{"n_layer": 11, "d_expert": 224, "balance_loss": 0.000117, "balance_bias": true, "init_std_router": 0.0098, "tie_embeddings": false, "lr": 0.00194, "grad_clip": 2.0}
Below are experts of layer 6 (counted from 0) of a mixture-of-experts language model. Rows are named router (the router's row for the expert), up (a neuron's input weights, with its number) and show model dimensions 0-127. Each number is 128 + 24 x the weight over its row's rms, rounded and kept within 0 to 255.
After each expert's rows: a language model's description of what the expert responds to. This comes from a sample of Wikipedia text that the model never trained on.

# expert 1
router [123  91 111 150 132  88  93 115 184 131 170 113 111 128 132 100 113 156 161  93 116 106 132 130 120 167 127  75 134 111 118 133 160 134 131 120 124  87 137 152 106 124  97 139 139 116  87 110  80 130 112 126 131 137 127 118 126  91 154 128 151 183 104 138  77 105 142 149 123 126 151 135 155  99 125 128 112 148 115 148 135 123 115 134  93 126 166 137 145 149 162 162 100 146  96 129 114 113 174 160 159 133 133 121 133 109 126 120 133 116 148 133 155 145 136 134 122 136 109 140 100 127 111 116 126 124 138 126]
up3 [146  78 104 110 136 109 111 152 130 122 161 126 118 126 141 109 114 135 118 143  86 133 143  88 152  95 114 126 173 119 127  84 136  75 101 136 145  92 108  82 159 118 119 137 159 114 113 130 122 130 111 111 139 116 115 140 160 141 170 120 115 149 125 134 133  93 120 159 162 162 109 110 136 136 174 145 131 114  70 161 102 148 104 154 122 113 179 157 109  88 129 153  80 130 136 189  88  98 117 155 119 128 114 145 143 121  90 127 113 125 135 139 126 158 137 148 119 124 152 117 130 150 125 126 154 148 124 152]
up4 [127 111 107 159 138  99 177 123 142  85  80  83 146  84 137 116 120 189 130  74 136  94 149 106 126 161 108 128 158 119  88 156  88 130  81 124 159 126 131 162 115 120  97 138 130 131 140 127 142 131  84 130 131 139 129 131 129 132 113 138 135 146 141 139 146 145 124 144 138 152 158 124 125 144 166 116 105  87 121 138 146  61 115 170 103  99  98 156 129 124 162 150 133  96  71 128 104 108 143  91 164  94 117  98 115 101 165 103 152 116  75 124 130 119 163 137 137 117 138 119 132 115 139 150 120 103  61 130]
up5 [127 144 123 154 157 146 105 134 172 170 166 114 157 132 125 113 113 162 119 150 116 139 122 119  90 133  98 111 142  97 119 123 145  99 145 117 101 125 139 132 105 105 118 162 134 169  95 127 112 110 101 128 113  91 132 114 118 122 105 102 118 171 129 121 123 120 152 117 137  89  92 108 114 117 136 129 145 123 109  96 144 104  85 129 134 170 176 145 131  96 143 183 104 191 114 153 125 168  87 128 105 112  91 138 134 129 128 111 129 144 123 103 110 162 118  60 121 113 120 107 131 139 142 146 119 116 120 138]
Description: Preposition "of". The word "of" after quantity or relation nouns (one of, part of, member of), plus for, about, among and Romance "de".

# expert 15
router [107 130 162 124  97 155 147 128  86 145 152 159 169 139 122  99 132 135 115 131 123  98 137 129 127 148 115 159  89 106 126 150 157 157 169  88 140 132 108 122 148 193  47  79 145 152 148 100 132 154 141 134 128 141  99 104 183 108 135 117 146 102 148 121 116 140 135 180 128 123 113 143 150 119 117 138 148 126 118 129 155 133 145 121 151 144 117 112 144 132 150 124 151 125  89 116  95 108 148 128 139 136 160 161 143 170 129  94 171 138  90 119 112 160 115 105 127 128 138 148 146 149 113  96 110 101  87 126]
up3 [ 85 147 201 144 115  99 156 136  81  87 155 158 124 133 129 118 125 121 151 134 157 143 171 125 147 143  96 131 105 103 127 112 140 131 141 151 159 136 102 140 113 131 113 146  93 129 132 133 136 152  95 158 116 125 120 121 151 108 112 113 107  84 125 155 170 132 101 134 153 185 123 168 163 117 141 135 127 117 115 118 181 130 140 166 136 147 117 132 121 162 139 134 152 172 161 126  91 133  86  79 131 130  97 123 142 161 124 169 150 108 115 154 126 128 112 134 146  92 144 156  99 113 102 106 132  79 104 161]
up4 [150 121 118 130 137 110 127 113 133 142 169 151 163 149 164 121 149 130  93 140 147  71 131 115 141 176 177  98 123 120 142  76 145 121 119 175 131 127 166 135 142 124  77 128 129 158 121 144  75 131 123 117 104 138 138 138 155 110 115 131  62 189 186 101 169 108 131 131  91 136 140 157 116 141 165 119  98 103 128 117  97  98 121 137 135 184  96 127  75 131 162  99 125 171 107 135 140 152 170 137 163 128 101 107 160 134 129 125 130 120  73 119 139 120 125  68 123  90 120 123 141 129 149 113 143 113 118 134]
up5 [125 133 166 123 146 133 138 126 137 138 179 134 131 117 109  93 161 141 143 150 123 121 107 117  95 131 134 116 115 125 110  94 109  90 157 134 108 130 143 120 123  98 125  77 142 152 131 149 108 162 144 150  97 126 141 125 137 128 147 126 125 127 153 114 131 151 143 132 136 147 115 148 134 109  96 137 136 106 126  96 124 158  98 141 165 117 111  89 124 140 148 115  81  99  98 152 112 150 125 156 120 112 111 137 136 119 147 134 128  72 130 155 124 126 106 138 148  84  92 161 130 149 113 148 104 116  77 117]
Description: Prepositions after clauses. Prepositions "on", "at", "from", "for", "after", "during" beginning dates or phrases, e.g. "resigned on 5 September", "At the end".

# expert 62
router [138 144 122 129  95 154 155 117 103 158 147  53 115 103 153  81 132 158 151  91 109 126 112 122 124 130 164 143 100 144 160  96 145 106 145 101 114  98  90 111 119 130 135 137 132 101 138 107 119 141 110 174 128 157 142 125 122  93 129 122  81 151  84 128 142 161 159 137 145 142 168 111 152  49  98 147 120 134 112 128 105 127 156 157 166 147 138 153 161 150 156 139 144 115 171 125 105 143 147 150 157 113 136 117 115 137 144 116 150 122 136  95 135 145  97 138 114 128 181 105 135 117 156 132 137 124 126 103]
up0 [176  99 162 118 163 161 128 155  75 124 142 117 168 114 126 107 128 138 127 119 149 101 171 147  91 137 128 132 127 159 152  96 118  91 145 149 136 124 115 113 137 174 173 135 140 120 122 111 138  98 175  96 121 159 165 111 103 101 122 112 163 163 126 128 165 116 140 125 130 123 100  90 135 131 130 139 117 126  69 129 116 125 155 142 140 108 113 119 134 146 145 159 175 156 138 110 146 136 125 170 101 122 167 131 109 107  93 134 136  96 110 104 138 115 108 157 133 141 163 113 109 138 116 126 127 134 154 134]
up1 [176 121 106  74  94 145 150 118 117 132 127 118 130 111 140 109 110 172 113  89  74 131 119 141 126 135 119 133 142 132 145 111 123 110 148  99 167 110  63 138 153 154 107 124 123 135 118 111 172 121  96  82 112 130 120 129 131 125 116 131 128 144 117  95 154 144 108 135 162 138 137  67 111 124 148 114 105 114 130 150 106 123 117 155  95 169 131 160 153 142 123 181 163 133 143 127 137 146 159 136 116 115 136 127 124 138 124 104 140  95 116 102 131 150 101 157  90 131 149 116 113 137 119 173  91 131  86 118]
up2 [104 127 122 149 137 149 105 137  92 121 124 127 132 121 172 154 151 134 139  84 135 141 129 117 103 126 125 137 139 150 152 121 155 136 120 132 135 115 153 170 133 129 102 159 125 102 140  83 145 141 124  56 143 135 137 155 126  97 141 140 154 120 174 125 152 102 127 111 133 122 146 120  89 127 181 114 105 153  90  96 162 160 125 180 127 160 172 154 125 164 108 117 172 110 131  92  72  81 121 142 127 107 126 136 103 159 102 109 116 111 137 108 144  92 110 143 110 159 185  70 155 128 107 120 151 182 132 180]
Description: Mid-word suffix pieces. Inner or final pieces of longer, often technical words, such as -er, -ator, -ter, -al, e.g. equator, degenerate, dexterity.

# expert 30
router [118 135 132 137 118 153 106 166 148 153 115 200  96 135 158 142 105 195 107  85 132 115  97 159 146 141 123 132 148  95 159 141 135 131 121 114 103 100 126 136  95 108 102  98 143 126 101 154 107 162 147  78 115 121 170 138 139 176 151 137 191 105 130 138 100 118 135 145 151 152 118 105 112 176 126 126 178 107 143 109 145  95 125 106 102 117 131 128 138 142 178 145  89 121 157 156 113  75  94  62 139 153 128 145 133 155 134 182 131 148 137 111 143 167 122  81 124 129 115 150 164 136 132 148 131 114 122 100]
up3 [ 89 120 147 128  81 130 176 147 120 118 115 147 143 130  85 143 174 161 102  85 118  99 135 121 167 107  86 131  98 109 173 103 130 133  99 187  71 111 116 109 130  87 103 126 135 187 124 126 163 108 108 136 162 149 154  84 150 160 104 153 180 161 116 123 117 160 142 124 150 114 122 117 117 118 138 138 132 110 126 135 118 101 104 123 144 113  82 138 134 125 167 140 135 144 147 137 151 127 115  96 119 151  94  83 104 171 147 129 129 130 126 121 110 121 149 167  99 119 118 148 158 115 106 158  95 120 119 153]
up4 [ 70 142 131 119 120 103 117 134 110  77 109 107 137 129 120 122 105 128 131 120 140 138 117  96 146 117 154 118 141 115 129 173 126 129 115  84 116 144 107 163 117 114 145 135  71 119 150 180 103  92  90 130 103 158 153 141 141 183 125 104 136 136 101 149 127 144  94 169 102 161 165 125 119 180 156  85 144 120 109 147 147 123 117 115 153 144 104 152 166 143  99 169 107 157 100 127  80 107 126 105 153 155 146 135 121 155 136 123 129 117 158 121  99  91  75 123 173 128 151 137 165 140 118 143 153 115 138 133]
up5 [ 84 135 110 135 120 110 139 119 128 126 168 149 131 145 128 104 111 145 101  87 158 119 131 117 101 164 134 111 129 112 113 146  95  73 141 153 121 146 115 134 117 148 127 120 168 108 172 132 145 122 134 104 105  84 146 158 109 152 120 123 122 124 106 105 109 137 117  93 123 153 141 111 119 138 175 137 114 112 143 120 150 130 119 175 158 170 127 153  94 195 118  86 147 115 123 136 127 106 148  78 107 150 113 100 102 112 139 128 125 132 154 118 106 148 103 104 141  98 143 100 170 102 128 158 106 137 102 131]
Description: Name-internal syllables. Middle and final syllables of personal surnames and given names across languages, such as Emmanuel, Cancellieri, Garrett, Almario, plus pieces like man, ier, ack.

# expert 53
router [141 114  97 115 151  99  73 112 105  93 149 178 112  75 102 112 153 119  90 140 124 147 116 147 149 148 118 130 104 138 160  71 133 147 130  68 132 119 127 124 139 127 140 135  94 113 114 132 107 158 122 123 168 127 156  96  91 123  88 124 116 103 146 106 144 179 122 124 142 163 113 112 151 107 157 143  85 123  80 121 118 114 143  91 116 143 111  90 145  90 138 109  77 166  76 151 146 167 131 117 140 140 148 140 112 117 142 152 126 116 123 133 138 109  83 170 104 136 191 134 114 137 165 127 170 129  89 126]
up3 [133 118 127 172 146 133 113 176 126 130 160 154 104 107 130 108 113 161  86 102 114 103 129 127 106 114 124 109 122 144 135 129 157 120 172  94 136 105 165 135 133 150 157 123 108 114 147 165 121 114 104 118 155 123 155 129 138 134  96 116 112 142 136 167 139 142 106 175 125 121 120 113 123 122 125 100 140  81 136  72 142 155 151 105 158 132 114 118 141 146 106 104 138 135  78 119 158 132 133 132 155 159 191 109 165 140  84 136 135 102 131 151  97 156 167 124 183  82  71 150 130 128 129 154 177 126 133 132]
up4 [ 74  84  72 142 115 129  94 113 139 136 123 129 145 135 115 135 126 130  92  90 109 181 126 169 173 149 107 110 145 118 132 139 142 127 143 142 144  80 123 129 119  86 143 121 131 117 156 117 115 109 150 117 150 128 179 165 139 118 127 159 135 150 167 123 114 132 148 109 108 123  99 143 137 144 130  90 105 122 170 148 163 165 101 134 143 163 135 147 114 113 104 135 126 112  89 137 113 161 161 136 153 158 135 160 100 121 114 116 126 134  89  92 137 139 138 158 115 121 152 130 106 165 133 126 124 147 109 147]
up5 [ 98 162 119 145 134 145 104 196 136 115 133 112 149 128 100 133 114  85 162 105 114 140 171 130 149 137 106 101  96 110 103 120 165 115 105 155 127 129 143 161 135 133 152 117  94  91 123 131 135 162 147 124 186 160 119 106 148 123 107 143 105 116 132 149 120 124 119 137 110  71 117 152 117  98 116  99 121 115 114 120  80 121 102 109 142 192 146 125 115 146 100 107 164 156 168 114 132 150 108 154 159 134 168  90 103 151 117 147 142 148 157 118 125 161 138 134 141 136 166 113 117 108 149 111 134 154  83 129]
Description: Male first names. Common English male given names and name pieces before a surname, such as John, George, Ryan, Christ(oph), plus the pronoun he.

# expert 57
router [139 131 120 145  96 134 113 139 134  62 131 103 127 124 134 161 113 121 134 131 114 178 154 122 112 113  76 157 118 129 136  91 127  86 101 162 118 173 147 140 164  96 170 141 134 135 114 156 105  85 115 178  98 116 181  93 150 148 127 108 137 132 104 138 132 147 127 113 127 191 125 149 134 113 121 145 117  89  97 129 104 180 148 105 117 118 100 125 111 149 115 108 135 118 156 169 163 106 138 119  84 138 117 101 134 125 105 109 118 128 115  98 136  96 166 157 111 116 157 149 115 141  93 149 146 132 108 110]
up0 [120 161 104 115 133 131 164 116 162 103 154 118 113 117 166 159 108 130 121 129 113 165 119 136 124 134  96 119 125 134 139 115 138  96 139 149 151 117 123 125  98  93 131  76 122 142  88 103  92 125 124 143 114 117 175  58 127  88 106 128 161 146  81 153 175 160 127 101 121 137 167 153 155 115 109 153 152  86 116 102 130 135 103  91 139 146 169 118  87 159 154 137 111 136 127 153 146  78 112  94 180 113 100 104 126 112  96 129  97 107 121  91 120 124 177 139 131 128 118 149 131  95 127 151 105 138 136 147]
up1 [140 118  87 118  79 117 163 152 156 124 200 114 130 118 146 161 144 129 166 125 103 159 112 148 132 112  99 130 132 112 125 145 167 142 138 151 114 124 132 126 149 176 135 112 112 144 113 168 124  81  92 194 139 165 150 112 132 119 163 153 125 122 138 125 106 155 124 110 121 104 122 117 144  99 136 132  94 129  75 155  88 153 120 134 112 104 119 133 126 130 154 113 128 114 163 122 116 123 159 121 117 159 120 124 130  92 115 141 124 147 116 123 175 125 138 107 134 131 117  93 115 120  97 172 153 170 162  76]
up2 [104 124 134 132 105  87 138 132 130 114 174 132 169 141 140 145 145 103 147 191  94 127 146 115 125 125 148 142 131 149 124 114 127 114  99 158 140 114 151 116 127 110 120 133 124 100 139 162 143  87 100 161 127 104 168 140 151 176 148 137 100 137 153 139 127 149 145 110 116 141 132 173 123  95 107 106 133 120 168 165 146 141 132  86 104 159 131 159  86 133 160 139 120 148 162 147 105 131 102  78  92 137 147 137 110 129  94 119 119 109 122  99 125 143 146 131 149 116 152 111 147 156 122 140 152 153 119 170]
Description: In and to. The prepositions "in", "to", "into", "within" after verbs or nouns, e.g. "brought in", "falls to his death", "In office".